From a checkpoint of a small mixture-of-experts model trained on Wikipedia: vocabulary 32768.
Below are experts of layer 2 (counted from 0) of a mixture-of-experts language model. Rows are named router (the router's row for the expert), gate (a neuron's input weights, with its number), up (a neuron's input weights, with its number) and show model dimensions 0-255. Each number is 128 + 24 x the weight over its row's rms, rounded and kept within 0 to 255. Numbers have three digits each.
After each expert's rows: "mostly gets" lists some tokens that are sent to it at least half of the time. This comes from a sample of Wikipedia text that the model never trained on.

# expert 7
router:143131137139132125149121150161143150101100116130140124156136116134161150093087110101082169109140099138113149119137123131131173097124102146101155147118088131135116099140095121152146143116134130170098129154147068125101123165164116155158092101155146164109091139137095120147201135107136081147115104131122147112195156146125105142129129145133117164136145171124081102130117173099120128132138125117115164130139149170106132125136151162131143130143119156184130092101108143119123115064158090126137104111197146117120116132133152127154140153136153124124104088137108093139119124101120068159138141137134145178068106076142081103157121127113161095118117101119136098125151124117103136128106154153163151110117147102176132108145130132150131110122120125105124111088124104147126114117102140
gate0:144124107073120130093105150133133106180184104105109159094124167113134148124127143090088117099139105111115112124127127159128155123175122155141148098142133102192127139120147170138111105133096143112147141101138129138154156144143103158140175144117104103150101107146118103138092142113172116117087100150136124095140071108120124107107105129132106126153178109134157106123130094162145168176120125137170157127101144128178132148134154151075100115138130089131093107124148127119153161140085129114151142065137168103121154126123121105114137127142148147111103149117131105135169131121118158162155086129073124120128111130120117120145109129105156124176109110161131138140139131174190107128130144132129084129117137102086146135067145106114098141090106122149133116122152127111122124164166129
up0:122160120159128100123114155139147145108096160138160106174108116089100143089115117146112114129105133155133112152113122081109091110085146119132106139149129163119101160120101116084146165158120135139103126147147117111149118131126119090088090082153153158112180101129155136107111094142102156133180125137120119154105137101139159127128141163108161096117077145189094129169129163125149102096133111093104091121156078135117123147163119120181154134159130122121128126102126121123089088120169113135142124155119082148110125132157115131101129111137105134141162118117158163135077143115116097092121122111164124126170143114159163165108146133148095123093128130114130128093152142092135131140127098147129169107128121154175124090167091134147176131154149121150099154145115151158115156121147102
mostly gets: "el", " ===", " known", " ==", " called", " General"

# expert 28
router:103147103099119205155095138127093093151115116105123113151141127126095123139111136128143145070092121182129118174088156161086119132130154161111102116130152143135142107127095159110110115157149123155152117115140082133099117175142126137107098075112105117126130131098156131159082137095136146134134152128123125095119097145157092145193165105120104107079146115100120121097137127122147149135129123126149124123151156134155135113175153110136199114121144100157149087115154141149142141150189128129118122151142118120138162108107135135133130159116118113130131092117097100137165137104139123084147134085138141097155123109120122129119111146124125117129137153121149097090133101140153163164142162185150104162147144099143109108089106116095110149155152143107130168139171151124095166126162131
gate0:123154115127127126100140103107160079088139129131088126112121140130078103121152132140124120157102099140125111115112118117121093129129107088154126083127136157165157129102120144109086068161152148148108160152074138146163116117127129138136119135130149125114127109103118143121167129168141099131111054145107162127101135095155171130130115182154170132121130105159105094178135152095123192111094130144159129122136164152113142111150138153127131161141133117142124146090140117150105138140117102107157138112155144109131115131163163111108119163093149120153137110118175141131189128130147118117160140147123101131098080113154145121097185047120147134176124139156139120103169096122132132128110132130155141085116121149073138159123107112098100145131116126123136109135085126139115116161119141
up0:088140098117162115130141140087130091117128143139136104114133115163106135117122154122126138119127082126128101138117158125094127144128155136116170113146109127132132117087081125113138111181152134170111190139104083123193082134135113166088110088155148133096132105116147136137151161115138115124112061131127157144120160136133129121149132152131153088127085124147120069142140098106153148126093162129134148123139116118106157083151140118147132181146131123158120080086113137114105178156159126126131143126140066096153124138133146097091122158167151097157133111149153128135162161108153112142125135111129150123155096107099152128129164054099117104149128106152116109096129112127114155171125131129146137136113137165100121097127104152075115150135128124116193123132116160124141147131153124
mostly gets: " November", " May", " July", " January", " February", " August"

# expert 14
router:117130066107124149118121105144127093157101078138130113112138149156165141123147133130119107159109125109145134111103185148135120108099141133107109096116164134143148120153121145131148109137135127106145098137173150145097112145092087133119146134122132155124108139125170107147113125165115124124160158173152143129176167122101099184150121129141168118100107108150122141126144107190140106138164126126156129167159139104117138158111136144120131110102143129125128103139155159138114154122133152179154144135129084095114126087106133127104138132137138091170082143169131160068105136152114113169124129135181164165164128118113112172144068141140154119120173150135123128130102150159131154101144145119168139111114170072125092093103154105108094131112162141142127134167120134110154129118155075
gate0:127125113132120116112103161146149154095132172163096130131154117159125143132112099073142108110163111086109129147108088161108130095103146122099116164157079179156122144129131126110145134086086118180135142079147141093120112162110113109185135164156130087083149137107136155135123140139143145119131152158147099085139116089109126121133157142153110127154102148184118072151125162160129142113148136111130093098140148149137153076102081111108114104118122122110147170122138146147100107113113122127143084118175112143107122071175197127111129161130131142115117131156136175126167149139144120133105118162120131152146159111153138146121115113097112101123166118128121136123116160122137131117122111115114106150112132142080099108135107120142093078107141142126152138097149131108145142167147155
up0:138122167139111108136127106139100130173123079073136101130117122060157111132104155167144109140070142173122112089146156117127129136146148143164162077110141116103108114135130121142099134150149135092119138154090125137147109159139126173117134112082130168139134140140099116095102104128099118137078146141137150151101165189123111153136100146090137126146140140113130150079119092111130126169152132130105149149120084145119103165183174124150129160130128154129111090141123117133128144144148174155139164146150127128133149149077078149129130086131117140152101120092126098143077100142091112133191133080138129128122097114107144147153146141181155145174139115109093121107148110110126149116129148123128133105091142111150134154146142141122125142134110096136110109155125116141117106101127089
mostly gets: " Win", "\n   ", "ec", " season", " FRA", " ×;"

# expert 10
router:147114159107158113090111123119121105154142158134158111087119115108115172137137187158106119111141146134155137107145178067118115150125132110118115127134104136161152135140144151101148100108137137124122154154118076126130088134105166120126110136125116137110166143109146114126116149106148134190114109139123145156118140185127094145085141114147128127140143117136128073111136132137131159094160077158138157108126144130144105117111076140136147140116148117145114168133150129092155130112118113129087161129128076107095101100160175152175161108167105103115119151125142064143145118132142138132158129159159132115098118170123131122109169136145109125119146114137111144146138125151123103149146098183095164069143076093139129152099141146141169151108120167193110137127129125093132091113143115
gate0:099136143116132131093134104127127129083147137085124120139155164111162148141117079115134134089123090089125149116135135149079121034112171132094128117141112099116138112138160147138160100129133139159154123133164108085117164154140125178161105093140141112131123200139110091122146090074120128119133148128134193134124076098131096117147119184141120135154147120139153112160134114130140126088118119121129117150168155177123161128143172176157135103151085131126113126110115124137149093102124121143127130104165141133163122102134089142125120133119142084108127140101133142156091142109148129127098166169156143103142168106147094085098095110112118158147116130143117117119134138141129094134130144102095131152085161149143156121100160090105151161130157124130139113121125136134130140102132117
up0:095147132117103136111124143142161127112135116139098145146132122178143104133150113098176128134122136094143127166126127131133115106111133104136125103114143107084074150115149086090150114088144100142102147114140156152153107116126160154126155118167115128133181125161067130152140100143116143110157149165132123151108086120102108147063193144103152073135131115133076169118135164086099109124120147152135143176091157110160100146137127141132113106105139121139126138145123128090118173107118091100120136099100122156135167130112112144140155112121137132117125103151089105174105156140121164088145139139147117119170115100117148136089127110120107169122122160130096130136085159168164137149144137141140122152135099086097105128161125135124124136154178099106092179151139106099131148098125140
mostly gets: " K", " 2012", " 2005", " 2020", " D", " 2018"

# expert 38
router:127103130122101139168064144164134122147106130131122142120159141134115116120133138151181125122138142136115140157108156148108138128138186160125126112171107135094095146130167145166138130163110165130169132132163112101097114129135108159092116100142107102117062160122150100103126145121121144166122181112128124116146155151150136088126078064120135124116122123128146125131105075121126119127156165139131130132115097132108108081151100095107155122128119143142178106124145120169135193096169115134129073150121096142112132118098130117121132096122139066109108136109119095141137131113103130119110147125114147096159155129132124115118149144142120130164150185124129098114125160127150142128132151075166116126101148130159105121111151135115067141167137115105107155170188147154105150138099105
gate0:174134144137110132128102165116115148099160140078161176164083072157123125130136108127106131132175126105126128143106112092135119096173089134122161105122120111154138165135137167117159144132112109137138138140115122146136143112141114138136128133127138127149117109123119129155134133112106104135145105097099117106123077116127113116113151130101118108097140115190124169152120153124158172148077123132193157121126089161130127110119122134125098119161135111124142170130060180118123144135112125107150127171100147132114089089093155083102159141134160132113102153128119134154128167112120080142179158119106124125130107122146120141136150125104099091123153102154107122143191102149154102178138149119133074146141132127099153143125102125117154117166107102114141147129099144091122099090161078
up0:130107103161119105120087106144169097135140154125124139108197122139135152099138099117109085131127078120148166115138154148155103096125161121108149126127124128138154152138144124106132168133125097162116139119162128125140141107107115148139098149170137105137135153094130108171159160105097159170064114120111140127109145112096100127156111159133122117130144118111152101113139118152142127171119085143133090121114181198099120150111124122156128085112135145088104067127139136110117129140129168141127107096125131147088175117144118154104134149140128127136100155117094139112160129074115108113124120126099145188153164122101150125099129111169165134156115113158096129101137168181121135128127138133085173083146131130111093165123093135122109126096166110154146119100110133133152097116129100
mostly gets: " film", " which", "oc", " g", "″", "ast"

# expert 4
router:106103156134109077102128136114093087079130134140124091101162117124093130133097158162106133136140131139106155133105128124113127115098123167136108098155091140182151104083127126119159071114092148112111137141138086116128131106141138141116112126136134186103131077091080092114127112140121135117168155109147178116123133144144136126111103114144098132110127120133127076129135121141120145083141144116154141163107085142127116128113110093136133109095113131133100186115131150152145170129177145132100113146146131120155131130124152091158075132126140139115116158156109132112103121113139142135106111128110172163110136138164134116113142127148099160116089134155133120156150112130156165148141131225140174113128122125140145143150139136147085032161135094118124129120132149144139142121121153
gate0:134141086141166142129136154140157153147107103146096165154122074165124155103125125098158107127085121115167128124107104133121124090130127177158154129107126135106153101113128143112081132122152134132138124155111117141141168090098133138121104126169066138126113128086100185165113147091108115126113112103157111125148121060119140112100119164185100131124141108145125156095119087135103115119114125157137170165112122139128111120144106117138131099103103088146092139094132117167132137127135135127159113133124121081178152130076127144145120142110152162141090116126140115111168122120145140127129160173086128139142102144125149138142168134102193107135147109116148165111165105145173123086116131111134128159154135104075122098136127161083139158135136174149106145135130095115105129148144100
up0:109085141098112123150145125147128120098186130118151120125124130131080129117112167088114169112160183116128140132167156121109161143085131118159140165126084129167064139126110134132134092156100159114161116132173137147153159149132111179111149094106141170149129123162156084138153134127106135168172160089117145140116136144175120132156111075083154095139121093100138143122148171132113135142152149147161122159147125135153093120099138139137102168143125109141117081128146143089140114144122072108119143137124139132108125151161152092119149115123101095072124144148117155117128111100099108124103107142157114150090117123120135133066113172137114120135126137131110108147090092089113142146123158156124115117092119115144108153140120079147147111145100110128118115147140156103145091118123121
mostly gets: "k", " her", " up", " them", "ate", "ity"

# expert 11
router:086130118128117136105146120141129122155162143107136096177136137112147097139111143136104161156123130157124115174111132137066191119102158158135131165094143138117116141105103151144151120111116151146116084132104111108105139113139117153114147170167117138127130144154110155161186128113126138113133110127150115110167143125138127102114160136131129106132106104126154110099097074154165158136123165124160162114188138138099117126131180117176067100142162144121121109137126110134095130152136130104121132145154110078105124124184116109092113148107116128111136108099157144181133116115138152082075124091114131158135134149139106104148127132172121155079136121104117120126127160184134139112124131163087111132161107119123181096098126171154135123120109100151160139100079161127141158113120137
gate0:144067159118113138143120166139155151131136140063114123131148092130153133151084104157155136125143118111148137146124103086133151125130112142093139155105105105147149158142141122111104118151134152122093091162118117143166098165158099098101151099106127105099154086159126129121145147113137122135152117145126124081125150130132136119101089140138084149122139169144106086115105118138104139156164122141129154130150133118144095097100108081122108106155165141142178162095158166148164159121147094126200126129074117098132103124131144129131150097132087136134109155124131117094112099169092190140080131140133165130158095182167161124100093125118127119114167121157130111130125114147145114143132092118122095146101126141113168112144112117093073151137133138143123136166108158150112121119127115
up0:135101141092170171140125085124076130124134180107067118116087137113166148126127140123093148144130130166151108096103117060112129154131109104046150135112109101154097152093121121119121138114139104107082116136130128103122130171182120130111140132149123110133138111157126117103130181096126146166121144166099098088130086120181142152102125148125085150139184140153106110151139112144139188153127147110150137117089144150127093121125136119142149130139126106134116162150175146149143132114121109156116152173132113086113143140159104086121129143108082130116112164132143079175127108174119137135139181131124123142126104176170131142094169144089098134141138151124112117148115117150109125143111106111139115098140121126150127113135110123122119118120137123145103140134093146132159119124124158
mostly gets: "w", " work", "ed", " d", " t", "am"

# expert 26
router:120138188116142128131190128125098093090152150110149092122119128140148149120091150093107119092150170141142123154095146141176095137089127122100109126154138133123101142121140165134131111113134126144143109142164100154129112091159094094087129126150122188161121132093111113139090125147128153150124121106149116133115154117150162141144173102125182118140160154146108116116118152118122109100131118093122111132083118115142082155123156112109152108125101122109125131158109155100127103113167134151097163111138099140122119172148109134153115107152151113121114086150137140124156102124129124144108110155057126140112118092111165122155092106139098154092105132136132115180118087167099142102165123144123144088160121165149141084171127135132142105113122143137072170140159142155150116101141078
gate0:137146155139116117158120093132115107152117130086124102141159176118138144102101166146105078115143083130122127136122159126144147167132163108111143118123107164149128108157153138145135123129161151117105155122114114120119143123125141152160123101117145122097114169157114118109119091178118182098072159126116140120088120165144116117106146134101129119140140140142113157166142124118135100129143076094138112139106151149101136152114168052157141128126119108088176174123152177138107110161154159136110102126103126153140075119133073130149106119142130117120149098112104083157111131151100158129152120100093144151132119114120113159146126163145126086133138067145106104142104083137127143091138073165098139113157094111140118145120117126098130084135151154116144112181147127119136175143132151
up0:103169103149136131145094170175126139157117143155126110085118115142116192138124114124108119133080101137198093118115143137143089101157086095137162134111129103137152126149130103151157116120137133121164077125139107124145145143165152163101139120175122128087145116136112113166098130095144123156157092109115107118183060142117136155126133140129147114090097083110085109139127106104131160145106118160128112127119108126125134117141120193124141130154181137093085102137100127092136115114168149116081120106146140105090159161118107130167120132144091126154123145129129122123131143099117122077131135177156139150137146141148110127082084094139158140115129120109163158135117140156125128114140091123155151113107099120094172127125118157147151134108148119162120138129112167111160132130124100
mostly gets: " S", " B", "M", " L", " G", "N"

# expert 19
router:120111114156137160145157104086119102119115132136151138150137123158134115145136118133119117105125168083174112125114178127134145089120119153132124145145122151120132104135136103149139110131137150141137151145146116098140139142160135112101088099165135130119156139162123099133149133139149142155096132107106151120173110135115133123121130097153091108121088099122140101123173049072160160114145099107139131101081132143153148142173167158128070119168141157134139124117089165122121136139221107114130161142087124104153138151095151123128091114124140094156133145124084104140096083139163165119176116117169100122104110136144139119111100119128148159158110143093124112141096105128114169152117118158108144143120140082154144116146106134149120095119165138149137122109192158141120114167141124
gate0:141131105104108092115153109141153159132156099144165139130116107148124120117114098120133114118174132096130169137149155141136068127142094158104105093119141187116127176130108079113133152124097133140117100115139167134146145122111147072106151143127143148141189137172078087152119130131127131125105171135144131130157130098137122110115107148138118108130126173111120163116151135124126131152137112161130050133140114134096126119123152123112132110124119148136098153221101148124152090131117138143100126132098129149156115133134146133083117115133135155138135147106126131146131144132146134187121137111126169121116109152164135148108126183113104137119119121162116116129126101139116106168126115097092122116102168127098090139160097134124140129113119138130122114152053167111114161091044113
up0:137158146122165091111134118122145123137133103134162155153157153147149126129103126143131126161182127085119148128120138118131124140076082145115086126088153182116117185166116105097141157117106112168144123134093118125115095145131129088112122127162124148158149132195103091135133127171111123085110109130138104174162146134096150133099179136137117094097130160101124124109121136124133145146101097175093101125147095156115119105125137140091117115144085174132141117178117141111137120150121099096124130139136131158138133153140109143102126101131118150164143152064131114137123158177152128150111107066128146100100095123148105152076140154157111126146123102138134124146093130125103106133182137151097145103156099149138106140126097141157096117123114144127162121096112148105165139097090107
mostly gets: "il", "ation", "ant", "ol", "ity", "ism"

# expert 36
router:118165106078134141143095125173130075187102107098107155117131134107116134127137114145124106128136145123142151105127167163144160139125143120112119121094112100087076148107101090111106138138151158126132124146157111123135135112128136144152162121145188130160101134137137128110144129097126120131168211085106124141144177170121118148143153148115138113125121147105098117088171130180135172113130091111101135126132103097110103126148156129135136123132111172149122084104126118106171158104143144137078155114155135099085083093146101116110102138123115107159101119140127124129142111126138133114151159114151139139126092167096109188121121160092136112131177139089116156105106165132107185125155135138145137128154119123136093131082143124080148108111167115120137116118111129109168122148122141
gate0:088160102157121113151178106104162134106126117095138116128126136162079116101130138136131112127128097106134105116148100112106120140148104083189127135131119103170114119132136121096131128122141091097155076104116131168169161140139128144157152137108127117159112115173130094143113117127152171154129116106136159162152108094110146167158154095146142143110136105088123145145114153118110120177123134093125179138131139150126140102123124161131175155145160154158076125133150131129158104139140144134146142169115155134119109134146150103159128160122087084156138104099100113095124107090165120136116099131139115125105103172092144098111131136125177117148144175107159156156116124110184100128141127080115146138117142086135161121146143102075102124117100138104111077140111113130094077119107144
up0:119126101121162146138108133148139175140122118108111128153125145090135149121117116139159169120095083135122119116144130111148145165122080165086123095143169146157105099125122109125159098132174143102116108125144126150113183172138131154169122158131159148139111140099104137144129118126152126078149159141121097136161094124144106160094120142126109122151144104139136196136141109112148122114158146185144104139119119114174132176101109118142090118111100109101133125116132115213104130127119115156123140129153116118105096102139122110164141135137107159095151133144135100131122086147088123125105124155127107116097117126155093126167113152194145164088152109140117150137094130106171152112108108160101109075129102117122117092121079112100158147096145128111112107136112153109180116112111090
mostly gets: "id", "\".", " led", " served", " located", " include"

# expert 24
router:183127126110140148109165143117127170142133123116147102154177136135113092140166139131131174082134135137139131106117131180151097145151141130111120128126142164122125131142105118075128121139142119178150095142100139134099115098115153095102116148100106095127122085143104109130117141159144137086128142115148118128114176136141083162120147176153159122136149096106145120128125125121147119121094105122084159120075166124074105135116069096115137139138147145130172159159162138139111110146156115193109067118160136129092132158146088127135130151133123113098150130170133123124115148102116125125102135119141141141131126111139182131128131138110121158112136134118155089108101122146157110103152109158107144090091125123108067134144139083201152114127143123149107173137131130132146087163159150
gate0:164130156168113169098153087162133144133129105127093135154140193141120153164109144122096141088135096107124114150115150074121109129158113113174080103126138102085109135123127131102190094057120114126143135125108128138116108136113145114120086146154135137154167106146103140163131131180099136133161132131146108170119132133140099106108157107142130126116128146083100176126107158129163120126105104128150100144101166088145102111110128119169160103154124110125141131146129121147118132152149124149171077089164161132121156120146149147107097109151157156124135151151099183136092141145110138075116113153144135121091132144148131128121111111134126123157106109169087115119104117131107153171151133144128115097106148103145091141112142124131130130123084110115138131076176115077126120124153114
up0:121146115133155110131078132139124138116109145108163131131133079128154119134101117116138160142052143135136152115145081151130195095130142156098135145112084111124148121141130121111146121141139098132117128093125119126124156099173137143168126105146098139086102124125124126132144122166128135129132145164164158094111131147114090097127112108175085109124139118117178123136123164120138144138163131131093169107095119150115100117126133115124120130077107165138119148106115115095156166124109120175080153171098076077117095138097119113167148139165111112141117180071146114123124131152176152121160173121113143113158141102170100127099104113119124091115119165111142106104159133090125152080130158170106150098102135131137132141141136140137148097140163118159143143137121164148121157112135096
mostly gets: " S", " B", "M", " L", " G", " M"

# expert 33
router:135096131153116120149106133135137118091109116142103170116086140128087161105104175151108123138118139161125133088139137085166157147148079124184152121084140153114125144109139143173090114154130125110168145120088148167139163165139154125142139151132105131139138135137106124184149116131155141159100116146130133158185165144146117168127104164154142086128102128107105157107123109150120145141131170099120149143105134123146150124113105102125104134084143193120114133129143169134117103099177134133162195121130127099141141132140119159125100127171124126138068141114119140147108147110145104116129119083103130119150116161102133157100177135128133135164136159156150131141118122080122116121149141157161147098123141100115130106138097149098163152164101145120087132138094077127128079142138116
gate0:131123161131108155129121117133110099185111139110122121110105098106112113094146150107151121130151098093080160147150141140122114148146126137108139111129128140112137128155139144108097093135140134074152093158147166084106128064144145145123106136125125077095116149170106123138078114160090119127135145088115085151130160110124117150135125173109146130155110102115097153131155134094139124144151166151117115176112161135151173136177107127117166126174128138094106121143140127125101125160106133166159100165071109115139132135142149167087086129119110126153128155144127142106107107141158098119121132098175126127133136138128073157107106180108088115086089151120133096136092103163154125145173159137128110164099123153123121134106131137147146121125109124155166135135190123156127136099115106
up0:126161163133157099130164134116146155099145119157116157159130139126133165155127125146136096165109156154181100111133093129120125094125124115136149165133101129140108150113114129161116159108106108163137187109107084112140117183104094106172141115114136169160142109102172100081127124107141161146128140162144170090125117162123126106128122086130130127110126140146145088129128122169125115116117122055158119101147118141147123117080124155135091140103143110138144123141121131121154131084117151125091131112183158162085130126131094137136173111114126112109163104111131113162139121106117160117151126145116102105093159104102182136130120120128157106117165092093132160127134172074107125129067128084129167113156102082142161117136132110106101119119122124123096138096124132141126115171129151
mostly gets: "al", " al", " Democratic", " Total", " •", " Best"

# expert 16
router:162123134146107125150156134117112117137097139121125128107127152176120137145143108159142130090104112133106155144116180105153121127157138182159088130091109132152110121098083083126116120123160146101149100112123173133123161161129132148081094127141099113178104088111099175144125131158154122111129133170085139143148074172143149139106107154130129141136154094139110163085117123100119144121157111126137120118103129160132091172141136121167086134138150081110084142132103097114105149107123151140151172138189129078153099137145146095152133081116112136126100129130143135147137076132143128133129106110106128121099131110138116094175106130148165155159134152124153142118138082132162194131130115148118148138133120124111120152106150134109162105135102091065116097120087119130115117148132116
gate0:149102149167152140118126141120111116130102157102146124117136143145118116134187154158117070113099150080097110148109119129123137139109105167152147143126151154122123151156120136084178143114151093104170071099135152147148117168123156106125135175115117126151120139174106114179151159086097096092097113123151159174067154122168157131132137100097173089122155109154141145120171117155100135154129123100126105180155156124090104095129119118133133113103144129156140138103135129094110114106086064185145123114141143121135150113142150109155108130088141132105119115122158136091093115169121148103145109124124120094114162115103089157110117124150104133154124125127151090110121122154141142158112107125154151152112137159100127106127104144136104119170145128094116117129092134126142122092142132
up0:144068111153150138157093158145130164152147146101130132082121119135120083133157175144125131152094129124107128140116126090117165144099142161130112159090136181140144099131095124081176130124129103122156126120089133118155102169097117070128138181150133134123127114164140111157187167125113110121084098124109109144102156158112123107133171152091163051115127105129129120099187162092123151148145121102123118133121109136124138133148131133123155150102103127149123144115136144127064147090079070170118143116113121098160123122156145138112173152137094118124097126143180139098148146165120134119130135099126143131095140147074129114146144129120116130149110124126133110122135117151168124147128135127155119140141105102093130167108114133113113119112141136151107130146126152124109085106170119
mostly gets: " New", "o", "u", "y", "e", " de"

# expert 9
router:113113138122185148118120099163140109147136181102172099120132120172149127127142137166121173118111153096122136084148171115133144121128131162150131162158107098160081136145110155119136104084129124137119150090167114104130104062097133119142122110114123142113145148121100137103119116148130151169134134123103138139138162105136131155104137103074116131088139173094119133157120163106117152106133139121096143133088140139141116119135099153141125146119117091189095150152152145094129084119167133165105165130137124124115167076099157170164073127106152123101151172126132140110095125129143148122122131139145137079128144118131134141139125134117089119135123160117134176140084186135097152144132126176136150112135153090125123142121168107169150150104169150180123114115156129130125137143123108
gate0:123108131118126141095111116081153131165103090187123111137149142154129147155109149116125148111123122142129102152142107115116131099106130143118160126138106116179155054096139119117138129120147148130149145162125123103168154102076121120125109139151089172179103133111132155097151126136106147141123107156186115065124134116177164115144139116166114162118135133131122121154166094169135124157103122122150148133125135079057079117144128103163139175144132123143169169100128085156149125181153114122136098131126113093153113135110182070134121125138110141114103117140155133094151139150093110108160088095153127106118146114160107115117100143103094115062112124129131147105113096145138129133135158114147144111129124122146128142124119105148161111139131146142151098139117098125142105106161118
up0:143163116115154107135160148121121139166115102119094120123093123140112142133118099116139107154108108149112153118165107134141106137145128101145105130124152140096099067115177116161140162148141068109153102126110134149135169087139105126153138129152173079161133169094093163142131105119109161113165123118128157134134152118124114149149157116154131156134103148124114097136121113167117099127096144147118126116110144138137141080136123137150186105127097158139133115162106177185052112110109143196134146119159137122153125190082083146123114133113142113114127128117121129102089162130124101123101125113143130111126118153138142165134115143129163114099138155108112122111084136125123110114101080122087171136115098121125124156139062126122147153116129134112106165174120122149137141148079113
mostly gets: "000", " 18", " 13", " 23", " 28", " 22"

# expert 23
router:135141133156114120137165126154152130112149116094160113131119179176157173143112156144126128109099152148090126097150119169110117128141127163129133121081120112106126126109178115135167075138119148133160081094097104143109130155129147130155120115134112124099133143094126132156148128144178117142139143131112125154134109108156176120113105150135143099108163120087092093182132120120162122102103101136131096140130104133128106123122120133151102164120124116111158082081131150183106136124186109111179174116194088117096109110123153122168161120143137104145063159123147128116116116135143111095105129134158141123133164143178137129115127111118135148152144151117127135110161148131153142128141143142086113077103111143137102149114104118106167167159096141133129120116114147099108092122097074
gate0:179142133161082163120133155102138114062111113109116087123133128140146112145173142162122146111142115097136130148120093122161125115188136148151134150142132168144128088166140115128125158119106125139121135117143150126123148075137110120103147189096087117142108088120173136106106113155147097127166081098134085091116093095115144162091145145092121106138145120095171116149151111126141152110125127148085121113120159110103127182122131124134148122124106119120144164139092111131109135172111071131163103089106141144110120149136151131086136130097131175144111155122135149121154122158150132129116130118125108150129105159149148102147109172121117171096165130115145125118118098113154124092135099086189119148115110143114108117135131118155149127177129083116135139106170168121148128077127117
up0:129126145149111137138132141085165114129147118119119103150142138140132136134127165150146123159123104164120146138157139112099124102160113115170125131113113111150097091111098135113120106136126081108105073133132128110080144149129159141163120178115105114132122078130122130146119121137175102181116087127153079125105126118100133144101129141134141162128167117108150123133155133139135160137077095179115142117126117112099104157118143171150105154099116081143115109133145127199139151118143106134139168106148125113149081113134158106122166110136121116131111134098165158119174113156141139107117132122116153133160083165129164125146115149142175155111147163144127129156139078124171131122102091134153108151097117161154127132081107108086156112170116124098093131107072161109127100084081116
mostly gets: " T", " S", " Y", " v", " h", " La"

# expert 15
router:137147105126145115135127160167104183102146103145157115134102128154123126101193152157145126138153146108129116147136182102112070140108135143141087161137140094137129124156118109135103119127144113176142110138124158086144162159094116129146081161087088120138127114125156130149115124130155103118123165131116127171099153128147124147116146104152098110114123110099112107085121117137125113128114115138126114147105135081111113124184127162129115103126082138124150081080132128125138132123104103172148155183104121088137128145090082096148160127134113102151165188134133151072078148112149161119118151137130115127121173166114147126197095117083115150111135143092107087132125127142108155149141132102108123137134065110130132157099148137154135143109155091128128151144118137124115139140116127
gate0:114104124135173149186131102170173066117132168082119115159096129124156138094159111122139137141126123144148175136149158102123177132128114119131111123121090135120160139108122095211095128105169124112123116145148160129130125096108159140123094094124120138119110151133112139168126143146162140135126110163106073123131123124111111105086117162108126156135134200132131154088127165135145103122151126140148111111118162107081151104155112117117132113174183145118173087106120118130156111146126084154116122118160139128136145118139111106129132119135121113151113125150123168104159178089092113139157147131082106110136137110119096135154093135128143119131088105139140103136097139134113117125177074120100126115127117139097114156176071109151130105119096122117110127125126126135111115158128165
up0:125139164107124172128174171120126119088132091112103106154140145166150148151096104143147170166115106094157162116099125109100115056128130142108123131141100131126125135132114131136156109128088100150150105149114096107125139113111158108089131141174119160116153089129103139081151150127095154101175132149130099146118115158095101142082160117178117123099125145102117148157092142089147124152151149139132111155114122070134122104124116126130111118098133160125156151112131140140141100190173127138111097114147106128141129148147165103116102093141119140108102119108128150141092144161125097102148094095160150115134154113125087107121089126112134145125137161108144160122134162131162165114098061153138125125128125137146133151145120114178110100133132126162158096162143163084114152100151146
mostly gets: " ", " B", " M", " T", " U", "b"

# expert 37
router:151099084127160151141070110112107121103155110097122148105136178160137142108167151101118148117110125056071137158153084102116176102125109137137127123089131099150149120162134107106151097126125129146135146138124138128105118177120143118135167094111130141160099131130103127156133160156152148104104114111123170111097135132139125135157133180108127144089121113138138075119152111162133150122136129157172111083093120117121101116140101119195102126151120085128070110117134155136104165133138103122136150096133091125139059135127133108125150121141123105106103127143157097128154144108089125151146130150130163097136117122122135115135121132127137147163092151149118134130135078145131180108134131143106107121090102157089123173115153139106135157144094120176083156127090150143122115144128130
gate0:130123135146133094159121099084157131122140131148104117152121129075145158137109134150106122139099096121159156131125150120132110149098105129154123131131152127104155103157148167141149115128169107147104153103167140132159095114097170110112148183134184105105097129173135141117101108105120147118129120125121106147131109129096128127117102115132077194149147096132148133103121156136103135140153152093108161128132088128146129145126166187141135130116099128145124185146144154126098127107117169145127115086134130130124126073151104092171110129147150132113173139105132139093142118114104140109140095120091141144102119149135118121102118115128142096096146121149133159142144136102071112111089159158125109099133147122160146117086131175129090093125099087084160153179125066145109168158118153
up0:140119157088119125142108141119136142110109137105134128170154115098134124128172138114109141139133109096143103110073156105139132143104108129123149125151117124152119116109145148108148161138151098175125128125177090131093112094110138146134142115147169125126101142125157159151095157144101154166143098090104121154109111147098106148121134146160080116134127116132123075157147151161157133121124100071126164121094135123094095125120145108186161113130147170136122142121153127102162146085141167152107121102135150103102124096114118104138114121156120117116123156110151128145139148125096158091128064102122186173180149186172122140093115101115098128104137141174123149125120152153105148141116153140140101105126126101142096162077131145118097106132103113096135152144156057147113138105133141
mostly gets: "d", "os", "il", "z", "w", "el"